config = dict(
    num_hidden_layers=9,
    hidden_size=128,
    n_experts=80,
    experts_per_token=2,
    d_expert=64,
    d_shared_expert=0,
    hidden_act='swiglu',
    moe_layers=[0, 2, 4, 6, 8],
    router_score='softmax',
    normalize_top_k=True,
    routed_scale=1.41,
    balance_loss=0.000458,
    balance_bias=True,
    router_z_loss=0.001,
    init_std_router=0.0122,
    lr_router=0.000895,
    vocab_size=8192,
    norm='rmsnorm',
    norm_eps=1e-06,
    tie_word_embeddings=False,
    optimizer='muon',
    learning_rate=0.0193,
    beta1=0.9,
    batch_tokens=131072,
    max_seq_len=256,
    train_tokens=426400000,
    max_steps=3254,
    dataset='wikipedia_en',
)
Below are experts of layer 6 (counted from 0) of a mixture-of-experts language model. Rows are named router (the router's row for the expert), gate (a neuron's input weights, with its number), up (a neuron's input weights, with its number), down (a neuron's output weights, with its number) and show model dimensions 0-127. Each number is 128 + 24 x the weight over its row's rms, rounded and kept within 0 to 255. Numbers have three digits each.
After each expert's rows: a language model's description of what the expert responds to; "gets" lists some tokens that make up at least twice as much of what it gets as of all text. This comes from a sample of Wikipedia text that the model never trained on. Tokens count by the router's weight.

# expert 56
router:114127127152155104143139186118086141118122186123091120075129166120093114134127137101160110097103142102077148162149147170152119154154122100094130153152137109171152130125129115092104110116102144141154088086121126148102111156137123091124110122141119086156120123136096130160115085134109129131126129144119124124107113130113131163170165147154128089148119081131170153115151113143110165119155
gate3:133170156138114121131112131146119118143120142160134138095109156125091093099160129110138061145144154130106140160149134129141138131153142098110090126096113146200155150146090130098121114123193087147114104087136113132085126118112103108113127124122117093105123126158162122123136132136151097125100087148093141145099110124107143147151172168124141145115149187141104148093139168115124156119133
up3:123089133153159123110107141141115146138100144145073132164169176130148126123146132086147110074128096093098120136135139124122130143127146129171123129129143148100156137174141147108131144135105129142070132124130123117118096136133129093143107122148169100139124161084122108150103161120085163121189098108122132111139114148116121108146185097105156131128125206115100099151137130100115111121127
down3:090080107132122124166150116144103162159115084142142125091149099111157138152138123113119140060165136144146141129110113145149146185085166120113108122088131119153139081144108110129129115110135073141155086147116144149153113152143150099117119173143148091146107125096125129142138065122124126123146152125149115151131157102110132125155112160096106118122084148115142094120140139136126114134180
gate4:136129071113111131098095144137110137122085131135177143110122154150090126130152153080115130120062064118088132123115130147111071140160134099125139171149131124161110143125127133135117151112107152186157114172100113141127117140150118100085110144155134163146167122108144123167107151169121118115108127109160168124159181150145102125106136134124138127129135102104136112129127126146119096120153
up4:101134114150105125139129127124086128123132111137109125145130079077077108132116113163114162135105142108139149142142206094126128124147149149081143127141080121159134120139127130140134171099123095154127135107128156148125121143161081128153134127130172173079151113118126111138174159111097104135133148101116152116089090070095104134146173130119137120126146146155132125130152102138150110160156
down4:156133145069140132131149132105124058129104144102110170120143172135130120112107093134123156126135144081149137120141130149128088108167145138125152170145123161103138087127148116147142135127134143149162165158128129120121135098116119106074085147122106145072119122152118116118149165129149121139118131115111134148114086107143145089123179105150155122159172099092164106117157106092140112157111
gate5:080138124134131097162114163144123108168099129132112125107086139145111128146139125140127107155131158133135132141158134176107120149115146119123089155130144122182129126121146097136115102144153111159130128188131169114121160111105153117093166141146123112099149141091088097157082119166097137131100159136096133144108147109095080104148126107142105070159153114122129142181152122101115132085131
up5:142100085117152129150130110144160141117147080107116095135125132129145121146097092134135149111115121114128124103115178167139129107127095174139140127093125092107151082101121139095144159115114108140144155110104130160076111157125114120114123170115118103157126136120124092159128119174107132116110109167083128161141140128128173145163141133149126190151164171136098141075123121148108138092162
down5:126129118109153112140132133133147153162107201139138110123100156159104110153105153126105177088135158136087079143160157132156163147125098103118147098135091115148092126170086099151125166129104122121151121129140170097108163147125113144119152128138178120114119156148124155165121088130098136143111157136123151119135122154186084145138156110137124142124103159149148160137133114144137095119144
gate6:110132120119142089139140081117140163117077187128120096137128125080159163088099133131145091148128157101134140159144157148159119152130112122134094129095128122109097134106163157083085143120116102114146149084128142146133093129176131107133127147131135099146122171096119090088125130139143115112117113145125108117152114141148153140151147191120113132156158144120158136122167071143095126152142
up6:142106131153175127132121148132137081114151101138130112175086102120179107074132115151128072148186115117130148118123111082121191118101118156130108145131141110120104156122073155135125143163140127133154115133103155140122084145123116165104130143114154133123119104132120152149159151119117154110144122153127115055129151111136143129146084119150095125107164135155119156105135132107103150121100
down6:108123108122141155146153141130148130118115120098108168122117150140126150155159109128135161160091104132136123132137134132112101172148127139144163125130142135114171117097094126159112139154106156144135177142156144186158127126087160076109093084152110120130085099155143087167116137122129095105142134174127102144097137133088141104155113102083104129158089111092109137114142167135117153090119
gate7:139164132140105080161138095099154155094123128123088148121150110117119116145115166115144138144141140139113097157106103176148083131103132128139097149137134126146165148116101094106112106085121130145163102069145111105135163109071169126155178160130122128166126134103121146146123149129143095166153116139162106074135173161126153104109125115133135108137145149132133132128132103108126123069132
up7:141148114166133115081118094099122165181138148161093166199138124143123130128118101127137098116151114134146104109118127125155156143129110153124114087142126114132127167127144149113119109154140142135149124080123136122129124105110100117131104157135113114157153156137155152154109117144172089087110128128125117119146159133149164097104108096113069129117141142122152160125123085099192097089086
down7:135166128095103115142092107108129122077122136163141108112146141116140143080140114111098135138145149129072089084112173147159136182160126135105123108112069133093097152173139156132130107135144124100119102146091133147122095125141102120129158108117146156139108125145088124159123114157149165121121123117085096107121121095110156125088134157151123160144134161135098154124121118117163160109087
Description: Commas, pipes, slashes, semicolons and dashes separating city from country, coordinates, or table cells, as in Aberdeen, Scotland and Nyström / Finland.
gets: ",", " |", " /", ";", " –", "\n "

# expert 52
router:131120111131148126153154147113118161102128164113094106100091143147112104131145150095110102089093168088095181161138146134143117143156106111123120142168154125119125145121117119096132118172140131154157131122126128158119128154163115101136126112131093085140091124173106158121098089120115158056132139132170114121078100109127141131158138119156112107156110116112161125105156162148131164103156
gate2:140162132106117104129138150117150177121137149123084123119113106139107117127082153113104115130157139126123135133145097132107079103134132159145127139169144138073111169164114153150153132128109091163159154141120124141113126101168114091117098113155107145112101138090153144134147151138157099103187123133102105097130126127142147111094116148107117103099167126127193121083151157167092114103156
up2:132107114080139147141154155120159108116085117123118147091153101143127110119130143096130097164154139150103157132141138069127147153101144131079128131157099115101132140059161121147147176146115138106133136133128095098137148123151096159140109137126119147111104126179097128116148148111154089159131147087107158151148125116174154126123148142134112098104146125119130097102186138145152139075109
down2:099131135111116071132146160104144142172116141090118148123111119100143118147120127100154159102117152091137123073143133107087134109152117141112115147134121143108110151164120102132156133134116102115174152151122120184151138136168094149149117213106124067102077139131136137112141144133131128133111098136112150137163080098151121119129110097134097111096119131084127120129107103093148139129140
gate3:128099150142142118130130157147130125143131109074132101103103166102115125144110142115128108129125141151109101147102138169104114130102110158111135115161153122079106152074108159124159101134161110158152127086134083104154111121138128131118102155139153154116092091115110126146159117194117170116127128151115156095154115114171130124105094140135146116131160117142089136123126146211150139095145
up3:133120129152139088104119157120124119122141118107133138145120152130161154129116098082146132127126105101119162089127135166138158134117114119068108121159125134067128131159108153076133116123154096132170117174144157164112141131141148139119143142101125178098112101144129146123187108112107132122127112106165166106083124139150119115136133160138074109094133191143115125090114108159097147128157
down3:156130129139178112136097120142127112119180111131121137103112108153128133114098145136157117138147114110129101095073162133096166129116122144137103168123149165114110127130115129168114174137131122101160083112067129155128144147128166163127138158097112116119136159153149138102157126148139187121107084121135128165128147143107122121116128199134158158128129148098087141140157082134094121144105
gate4:098125164160142146128133154110147119106148162107128144070138120127119141127197124122103150122169125104129127100128105120159150127143106141101100107126115139112115138125102116125100114185118125142180144122157146107134153123174112118096136124156092142105117165097102139142138118138089164090150115099141158091112061168126144123125137122102159094159130125136117147057133118144153111158127
up4:156119121146106084095149118130078067123119110124119080114106128157157149080143115151148148110156167163135093155156154069087108130123155118156127147122134158155118129129163119136147118121129169139126134124129156126142100140138096147108137139140129123135121121164104078148176132115110108117100082173166111120115142078129091144098116119176127132161111134133126143125119162131133106114167
down4:147164113174130127136092168151154123121153101157128108120096115158148127065139119125130123118153119104169085125171118104119167150117128127138141131095127133182158143124119174140101103108112116120164118095112112145173122151137124129096120127148152119141137181151113120132108112126102098086127152096147117146129088117133117126091093120181121099133108137112071165107153159145097129121161
gate5:112060129127118138160106177117117134120144127121104147128154115108136120124159125068135111113142128130127146138049150165097149143089095149112153128103128132114144096143107135132101153137065128109143149151135135156089116118091128131145109105163139165179122108125134129139141116143172156090120143124159139092143131095120129129133151111166119112118104161113158107162110171113184125124126
up5:129110162132129116133107168148148129143132127097141163089146124177156119110148130139145131091122120150141125082101108126142123132093156087144133117152141092130143169119148141064136086157150102144163149146153150117097083093114122140123110162157175182132173093141101110162133138132122120147139144087105163118125134133117118094113122073098151116108127119129138158110110110141086089137135
down5:152116175122175100142144087147131097101116105125164126158145147141122117102114137171148143169134155130145102120104137101131142151112098094109158099086149097071144132146114111098164125118075151154128164155151136144091089172116122142109107126107102125107140156133108119117140091134148159143128123125102082111105128149135120105127132113151159124138124150137099083168072146087117126140109
gate6:151143139184123112101129136120098109114096170177143142099149140123144141091143088106119107118102170095087167151110150153118137140123121089134132165136122125127158118141088147176140180142117104093128145111148136149124076097117136120116142141126188086110144108133146138177073114112125137138138128111189115136100093125150121105123151101115099135088138122158142108109120127150132127129143
up6:127101108129172121108136196141154081088127086151107146108157129095134131127136159142122101145145151142100156109147156140169070116126131146138114161184086142164138170163103193139134160094119122113125123118120143155134110128127126148128105148129114108128152095127096147122155147123112138129135163116102098129104114122115061068135118126133126134136151105131094139095124143113140124119106
down6:127151128137144144131135116093157121116120092160147170138110123142109154121076136164115127113113159121096087159132143130097148105117124127110115126120099151122154147113117128120164121092176098152120166086113158134135111134143144138118176097118181089127126129116086134146079098112149181099069117127149143117106111124172133128122176109104121142184104114115118130144131082126111091142123
Description: Prepositions linking a verb or noun to a following phrase, mostly of, by, for, at, as in named by, Director of.
gets: " of", " by", " for", " at", " in", " with"

# expert 45
router:113129116175148108170168157096102158118140127114102108121087144102111123150134127125134083111107158085101132179186149153126128171141082120094139123146125123130145106103134090119103102161109130144133097102115158173136103157118100104099138094140076098133129095162120123143118123113141148109121137147119091095101124131106162129160149124149107125137120110132122153108149115127127172069142
gate2:127140108171089134165131127110086148124128145139156155135165127161107095120152122141070108122141115103142151156141137142152148178126107141132116122113113170095119089164179140142127113120092152140121130134126137130118131151127120136136137114123122084125145144136125131081138119091145184143122145129137131042140169155099142120149121072126095111093080114156126092103165135118108113137132
up2:116108132098089108127155094146110174108162138175120103092127098108143160176121122102142098089120125121166154133134135124114107154111134179148135137085099137082155113146148156122173147138110129141139080101112090156125052119128137110140120167166167167140113116109124130125141107154138173136161116116115130138138130154131098138100148122124126129110140128121120134106164164095094099115144
down2:151147135165120142141154155123138128139127117061096146092141141094148095117119144111073108171163119138087131140174128145124092132132097178102182125126117145127095139102155085129081143152117122142088124131107136135178136128098090101122133152126094098101154124126115137083114133130150177087110108129128164120120120134152113092140141111120128103116131116141117086154154134142151103146100
gate3:161133087129094133183161155134111131118141101110127104098146150120123129138126141148144130106111163135161139113115133082114137117117145132113110148157118075101133085094161175142106156116097122159139139118095135139141097125145073124045112124150132127092112114111134118107173162146096111088105148138169142128136157139152136104122125177136119157161118159171141149136099124128104139115134
up3:126147145098112145142163158142144136124159125153112128070131134133177125143150125135139147155135121117119106136149151098150148110165158103074127123104097149164136127125174118116125097101115110164114146051147134162133095131100121138157118152090151115118137144071105089136102133152136100127134115090126142125143126118092162100099138144162126101162082090114107130102125179130149150132147
down3:119146131124096120099119121181125142128131138138149142114071124170136118143125162137134090138128071110114130151152096133158118096122149142124088104116107154129132126153093109138141103153133147163109096094095165128165119131128126138119074140101144157129134143107167138135121165172109113092073111127146127115148128124085142144157160151064106164141167141130145113145087147108108156109098
gate4:122129090188147134125139100117112160070139137148156106111104154129094133095099150154097100112103122094116122143113153131145129157106113116107183156155110137116160092131110154147145123143148068151115125121128139155162137131137148112120127088124134171137156136158173117142127105119146130105073148152194100124106126150105132076130122096159154107126119103145111132137142093140140131089148
up4:136126099100119172128158131121134139096095111107182170125139175148139122140150132089065176114131088113092128150081163186114125130089125157136127143154173109098119122129117112128106164126108140131089148111088140110097155119117126143140114135111116135150119141153114162115113137146140126149125119160135138172131119151125091109100121135088167128168161096108102151097084126135133136123144
down4:118123175163118095132123156115093137145120093139117114134159127125138128102118120144127123139130140126123105136098143167087135163133089148133173117170124127106127132112120132127144139134144131094157149140092127138139170156158089141125112128173168127092126145124129077125136156094090165142135134173128161111112117116140092093155107101109146204122137136140141144118098169130167202150129
gate5:100121137126120134176150110135172152163118141121121126131130133160098088125173092125125125073152118171148133164084077146154095134147117096138110119123101143095156099087114144096105130177152182134168122120173124104088128191154110152150128119134111133143107159140164113117124096127121130137129118096102077126128137123167127106128110124130131133128113133134147078128118115152147136133097
up5:124145098119109119165169104107162132131158142122134109128139151143105160113137109108117141067118083156111200130118092157148107123122087108092094154139132147141164112132130132106107120125112137112148105092111132119137138120152096159137151114112152105148101132102173136129112145146129112102152093130152159136072116180144134148157093120126164118093121114123153127138127116180128108193104
down5:146119106142129093156140083149146082157120138118150132137101139084126105124088152114135100130131102106126148102152169140121183137108157154100155130135146175109106114130159135140092102152115154140083132092099095114127111120144148124113164159117107061141103166161156130127136170135146139120114113139134089126097124156156176123119143106136120159109145126124088132061119126137135121089131
gate6:142120111161144108152117099107183136141127134151133127080133119153124142136105146143078099105092156057129113187158139122150173149126144139085123134124143157115128103145151140138108115138119127164085112111128109139103090166125148097146117143121066132140146118118130156187152107103178107130129103137098103134120072141126157111119090126139140150157119099153153115149134120140103132129130
up6:101124136157119111149121121156121147136117134171129140143129142173125117165142129112150121125109129127176137105155094115132105128105143101139097123123134144142116154105125157111123117079133151131139118102119152106131082123123131091120147142129087111125117100151105082124116119105130113124084122099094171156134104129152182158125135105140227150135078093111141119140137189168139103164112
down6:128113105119149142136115085126116109139132131165146120139130160142109155139123159094110118141182124108179159160140112102143170160150134110143126160118159114160142146136136183122159127098164144136110184179109129150127167103107148151184118120144170104137144135143164143146117132139118148121151152100143160149097120127156137141118130124126115131181079088132144087124135094105088155154119
Description: Forms of be like was, were, been, being before passive participles, plus adverbs like officially, and small numbers in table cells.
gets: " was", " were", " is", " been", " be", " are"

# expert 43
router:127124129154161093145133145120100154121133137105108108111131129167087123146134144064117110119082177103114184170150146151133091137144117084106131110150161124152131146109109107102121131135104144130142125108128137109117106155132111104117091049150080102146100113130111141141103089124096162092154139139169099103089110124115126151160134149127134118127131100166153134122132144144113124112176
gate1:094084118146159115119126127098128083132141136105078128097107126164162157113129127116161124131160156121139133170152130139152127154092140120126111084147146137123134084128172147115130147133099151153122093103179137116112117081113149123199104109136124118150151128122142095135127136149147109137120165173105076115105116128103124119161132115088162152169075090148138107125116116137123168129138
up1:125146163146179130164149143124153167141163148109126148106115122141123097148155132106133119097083138147108142145158101109153117117102112112155121172122170094101120094126140097151098130074168131102127110133153109129148146094155144132139131083105152091188116152149115087113112130092149130181118090137132089088105137139111105143157111148126102154121144162135137086133101119133147104127115
down1:109134151115117118149128148123160103105116105146094047088103109151130142082135142144132161139087104167107091194153120110156109106110161110124112151187136129102118127112132105127113174125125178126129112145150095098143129154178128153138143123135101144150105156133108131157115146114123059156100139143129110119126125117176103129120109135073126153129127139125141121143135131119099139125116
gate2:148122121133134172145102152144094132101129104113156138128166109151062168170177101093112125175119153136104153100142150114096099113124134101122118130161129128163149127128143087120122138129131159154111119161147114121117088111164101115130144114111085140123146180143100142141093099148101110102116181085121122099120135136139145121105121164172093139099167164130136122116104156133121134098116
up2:101112144155164122140175126135153092125091114189125176130139141105138156121104142140123079114084152114092108146184136115120128119116124134100155127105132113062180118121130149139141127172133151156125137115109170118106120117148146140110132130178100117155098130132127100151163163125128079129132132109142122119099126104123132095144131134118147129090180117120110159155107130097103075143112
down2:152106103141152108130093116088187151133131126142151133134155122192118100102111144097158117136165137104145183126134121139169153101070134139162094079098105119125135141101134150114131135122140167144127113121125102121133096141123108099162130149104144129094114109118129149102135112171116174112129119102117129129119092147154165115134117108096088117171124099123157127129080152113149112180120
gate3:140106121182186140157141088096109134101139105108127128162091101125112121091134117121144140130152096141076126133154123125116091120168091152137128125136123084085115144129120132101186132123114150160168159118135148134111146126120104132166143109169155158114102104124104130110100117159099141120157122111113116167122129094154123150133140118078183167110152132156121113108089156110132125127170
up3:147158140144126089105105135103126139135130100060096115147103115123137135128122130120165143109102149136091145181117104125103117160145118129152089130106132088131174123132144131171159161147100148127118068099158110115150129142108144154138165184149107121134096125121106148082079136117099094155116167119132163116155162167112103111147118128116108135151149144117161134100148172125105124109122
down3:141087128134117158107105145117162102130143088112110111167141107099156143121132123172145101164093110150112151142106152117115170149085106145058120151138132139130143143115098132113117117131114111111152132107081155132109153157148128132153143156187168139101138124132122142116118100116167142161129140158116133079119138072121138139190171154137112109171103141120104119146166096137134141129125
gate4:142126136135101096161124141140116142129136121102185155099112145125174101120141175118091147125116137127113141179132148085115111135154130110126138076093144145112149110115120085130129113169134173146144085105164121092153064097130131162119137103148131090136140153086152116126151136158109137131124142130134151122117154157156112101128105176159142123135160081145106131096116080129106140114098
up4:129139091133130123127123087094142124145134131130145182133120153117120119091084151131101164092123125129126162122164121090142105173135111106142112094098131098127146135153158116118159143145129146138115164145131139142098154115169144133112149116123085064119154116084129152098138131154108106172141135156111109184165114167128097129145105153154108105174096164092126123100141118129093153092111
down4:142162125131131140140152117126095143146160114122093128135130113115148121139167072142167105147158163124157097131110126161169121142099169146131134131098092177123110148133105113153115114150097114141091080140084130132104165118126078121110147134111172154165091103158158142107112179099131128142091156137147110090122132104140119169137175119104102106131155155085123133121105110113117110113123
gate5:158151112152164119122133113149112082131120121126102143133139154105098116097129162076100133135143141162215153129147145116112128120162152150100132120130119136159121147145103128108127092132115089138140134115163144119164111141155065121102115122090121117136119120132104149121153071149138108159150143111092132104132114162072080133144095125134182133139148103170114116147121161102117147129131
up5:113158153091121086153135159159141160160116126106160099091071113135140134103134152164102119146117122115142170098124122155131120124127084150127162160129152139107147143130169123099131178140076157096166144108144151105132137134111094100107163118118148149132150123172143124109106144086119097145088126145151128140108099086139161097073140114076100149130121151150120136147126123127130108111137
down5:105123109147126113140131105106090173102163090090135156182115104107132159143138124126127109138111104100113105158110122126147132144103157168153125100143118144147144080110179147097143115085107147130183161118152147098101128119153122109121104202131141102114142126152131136144123151092104119091106161125120125121094141113145127122167147121155103078170080104137127117107105142148110126109120
Description: Prepositions linking a noun or participle to its complement, mostly of, plus in, from, on, as in part of, size of, derived from.
gets: " of", " in", " on", " from", " with", " for"

# expert 32
router:120125095135147110130121146087118132102107130124109096121118138151128123116167177108124139121108158122134160184139143162134105166158105099106112124172122105114147131118079135111103130140116204141156116080117160146118093148140102124101062104108106095134117102143135104117104121108135141091171149142169131124118096150102126147140124129159133093151153110124155174130155114163106153107147
gate2:129081146135121145096132170119133149131084080165103103114189152155118129104161129142123144123098142104122119120139125127126091173135137127116111116130127114054152107141132139117146169171136147131117163123137166132130122096134156134112111143081137120152104110120084122140162124123123157079171176151131131089164124122117099132134113136124168118117146082129114167122137085118088143122153
up2:140146133086098139129146138138164108184141069151120166130149109132144141137124108135175121105124123141108179150129158128135159130087134094121119166131139144123158109141099090128128139119124147120162144149102165129125132109163116148124141117126107144169088117123107117091146107088162130118127149119135051076116127151085128136182131090106139135150096116103100128142102128121091119155157
down2:111142094141152138127139141179156125164108125166115113122096099117106108066141121145109137137120135160112105142148138133144102101113111114099143134121127151128111088084150166129075166115156123101123147128120125084123147145174146141142132107115156105131185092174113149095126130108117140111117141174155134136132171113104110130103139118150166073171117147121108131135112153150156082124169
gate3:119093086121102097114122114129129090141129192108154114154130142146155116128156171162153156141083162109136090130110154139124144161166108111163142119157124115140100107119178153127125162116114150111137117125108149100102125078142129147115139135163127078113115144181122137108144143143113140113144150102106120131084137095149148133156101150081116087130101105132111147102156089145135143165090
up3:146153136105121116109155162124157154130130125107140154118124132108094168133135142127129108085130099171141137105123130139105110173098119111131098145145078141114126150086090150102153112108172115139130090146122119118091136127126130116128181115103119120115150177151142145141136143165126131123135097061141153108124068163147124136123107144177129141123148162095082094098162122098106153160162
down3:111154100130161145109097125112152115101115119087106159141116121112148100167112075127063145110090120092153164153110126120138128156154104097176135138130148136097157113150153100123106156125126109149096145125100154151084140128098079116135080146101103135112119117093120126127126134136147106144111140162135152122116165108121122126136104140124072146097120160092110165153144115105116094078103
gate4:123114096114108096162135156097135140126124146142102113085104105152145129107162167131111125137145089130116142096109116111144107182102132144113118154075115108129158105184132117139103147145115127138145092151124115128133134124138162154117122133130130071133162143150112123136085099128137108084179142127161134158087111127087123090079107143141143167181153105107148161122145138128158145174136
up4:151163113161114154107140093139119151135159105089121119120119175167125137113181139095119101106126134163138128144153134095098191142116154107139130143139121117102162089129099177109163109100171132109150122140106180153183110098149134141123112133094105097104156154075136139111150124126118122129085118152120139126135142095113148124121116137109084155126144125154139143071107111131118116115101
down4:124179158116107107160137120122146100107134103095104127160131102132104157122130095169121106147140077139107144143152089158122107121156159072104121131113155149134109155153187081110140111126136101174164143157087117131129121115153105134127114143164115156145127148171136113144167146110103100134177107168161140151099110177135152151130105111118144129118122141137145164150158135112110138138150
gate5:128134062154166143162049150132140138135126152132145124140093081118145096148142155127119121120102139106120133164157092166165080151119114154154117114158097112087186116134119154070096153109110162133133105115147146160160108129106131140140111131126122105117125086140121116091105135149192121133123135110163116123137102134104114129117127112157131128159103140114124128168128147136127149134102
up5:110156137153128137125167122082121124104166110132125171125152148120128149101128139115128130140150099150095141154103109169111140080139132130135149129157111138160126148105141106120150142147140150135122132091128111117139099147113166129134104126158101094144098150087134067151144180146125159078093102103128115154114166147116153073161151078131135172127119127145143148102124107073104130083119
down5:095112148109099101124165153142141165165112096135148105130119138130121140151150118105132088099088161168105114151128103128150155158116108075110133142124168109121108135120166149127171130138140105138184106116148116125125126112135125168115153116088116112103174111155089157141161089127150146157151120147142093106155080096130145153161161119155184120144126148095149162106110124119138114149112
gate6:133113084122100187113083140122152102098121096118155108141150164125179165077159127132122125174118143139146150129132126111090085144159103137082153132127089152127133125117143147095126149107141175131132151139132116168108116105113134123107157084091113111159119145116104154143124134109091147129136131156095137092104095112072144132158145107146155084149119161126140152151131147133120145123161
up6:173088135142130154157095151147095141105180142138092123151152133156175114126128119130139130168125147154116147157128118106100145139146149168140127120084157123111147115108121145151116153145105150117114156140138139152128134144099112109140151118129099093130096122112114173094135143114119078112067075139133112100117169121079077092123169139124143175135114135082116134087111128142123155113135
down6:127162099132142171131104132107191090103128115119169124113140172144129116136115132093135105136094143133210142144103142115129129116096106067140146111118101164093108109138130142138116123115144137095140137130138089099101131115141131159134104075150154109131117098117056108118118135162136135125149094107130137126146142121096173137143130148105133128106133163137131124095147099097119134186144
Description: Digit groups inside geographic coordinates and numeric table values, such as 56 in 82.443056°W, 09″E, .469; also capitalized words in song titles.
gets: "-", "°", "7", "0", "9", "6"

# expert 48
router:149109108158171111121153163085097184129126127108091114095110124126111105123157160112147070133116136129120141134160174158157130139168093100080115157181128100139148163106109116109116114128131156149130107113111124137131115116148110122122096123125108116146082085144124160142116115099119147102172130115159091094120115137118160157128153140184090105150120093130139164137127117146105147105143
gate0:138130127146139104142147116152100155066152104119138143090164152142169153093147155088112137115096120147101148153142100150170132126122127123079127130154115136124109138134173132152122140070130115148127191119152162131128163130111135117123095121154120109153110117092135161153089122132121096139146114088132127175108117131139172101140121146108119087146110110161117119118094081158133145122072
up0:126159118113117120145127178134095144149146141092092127135171114157122087072110116140143190121122120132083154128104098127119142144151133142137114098130100190108137119147133140104149140116145103164168139102119125170107097098141112086125149124138125115116121143182161119137110125118134114117137163121138131129144090167128124136088075100141082130115154129109115114140120146153195103106151
down0:120100183093125130142141126147141143119160131165079133157148114164132146155132145114150107136125148125125095145119073108130161117109095163150128154120135125141173165149097087168153113146087116147158097098133122150106148150166103112152119113125150141115141089153128149129117140130130122132147163110081111123174141137161138128135116121176090114108117186117112112107106075133158168114107
gate1:126159104134114149138097093163118133108122160100074124101137074134102110101156119131091139124118129137173100124145152143118118118137135148127132125202124122113159115084155140135158100104094140159137156093160112159162122110133145113108096120145074105122141100136160119131184110109136118074133144107133138116115113166144168121100114134158128137121106141139159159101134150178147097144130
up1:147143140176179138107121141150129113139141143114088135096122162108100143125121103100072111139110125106118127091131136151085105126140167141139147170120186077094146119109095150155151122172175118077165145129135109115154145134126120122129136120152159148171162101119137148136091139145123106106064120102152144129154118131156112118145120143122088109108098169106121106128127089127138130135116
down1:149149143148141113113134098132123136072136119160145108138122107130188116102116123154100103187200165129131125081119136146138113165129116106105116160146105124152167142131112106157136123078142172116102120096160146130126165148136112152116103128117134179110137113105101163143148111129130106149149099132097165109152110168129114135116106149103154111158115073125118127124098132143181128144135
gate2:130144133176116147143099115096094174131117122135115083126168137106097180118138139125119158142116151154098127137146162140173172128156117146119134128151113153140100125104096147124142131138115151099157137093112121138132083131120132142124095134147108129098116112156107167121086127100164135121083140142170128104161150122132165128178120143122085090096129073105113117088185122103120121142105
up2:084167113138134128114118114065133206128116127124157096105068134164116122099111145160103109177111068136120151133104129133127117116166105086123106132095117126116138164114138154135098143132129138106125085113141126119133162116153131132120112152109119153123081143091121173126140117110132114132103125175119130103144142113146140190155141154145111164154154164111129151108149125102146133130144
down2:154133122135143133143123139177144117141089132140116119114113132135149121173158121138090138134142119090165121128101153148105123143133090128093136133105131100075076186099160133131169105164191106116105070108082156146100169114142093108145175107128145101153111085126117148121143098126142116123119112134112086121157116102172137129150133164132137127172156140130129108129122121106104129125132
gate3:134135108117140132109130151165086127109077115121133125066187125143136125136139113118122133147120108135093183143092172162104141143136122148105155125109108143112150152108125098102156132111135126142149123093152153106135131141098115111144158135192162070137097119150135086120100128163109110099154135107160162112112150121136143163088124164098122153128124115142138110160092151102130080152137
up3:151127176130156134109134106125166134166110149113123167156104105105153101140117145182116112139094175140137090114152143127131116136153123147088128186115096118124158108119133103120158118164134092134131123166105109119164142118128104130147084120130130111100122124140096124122060133113152127126166148146103079123151135126068106158131137130116082105088134181134130125141109171121127160107117
down3:167143112145185149128109137139150144100086092110188084113159053149128089142126114149147138161132147119100126133106198117139114114111111106108119136112145110106134138116140148132127132135139124128118085118164095140101158127096129132082112116125123139174123141136097142112150171153131154121133129154137135083129092141120167176090119143141131137102112154125137116127114105103115126108182
gate4:105159100145153162134121161150145086156129134131094139138098116119119141139149168105135148121097167126123119110100176130130116146144112139075135095102110116190152174145129181135117122197133128140089117123086093127094154132108096099153146113156113113146126126156127128090165132159124117086131117119134104119108155126123119150107133121118095094114102148155134155110119098146112147094173
up4:104128161140145112113132095163110110101139128119143179154131122109125130126106108129086110132151137144140152132131053102081109121170106143118140138137137098144095133145097151111115131136162126107157114163167133157122102106138125113131163117145147118145130166128137065093098126140151100095107157104140114094115141102085133146101124160149130120087106180155151190137126125140178135141137
down4:117119131149136114146159117121143121094089096160126130109142154161143134116109152162106140094141115175091184130130102088116143144146086100106134097124124114130106124120103134178112122195160101160159122133154100097128098128162151088156152120129141079135090148104091137150144068130136098077115113140134123143146117147148132142109131110126109099117079124116140148099125102091126135132143
Description: Capital-letter and digit pieces inside acronyms, product codes and abbreviations, such as SCA-LC-E, GR-OM-ACS, MC-U, DSM 41-95-4.
gets: "L", "B", "M", "S", "A", "P"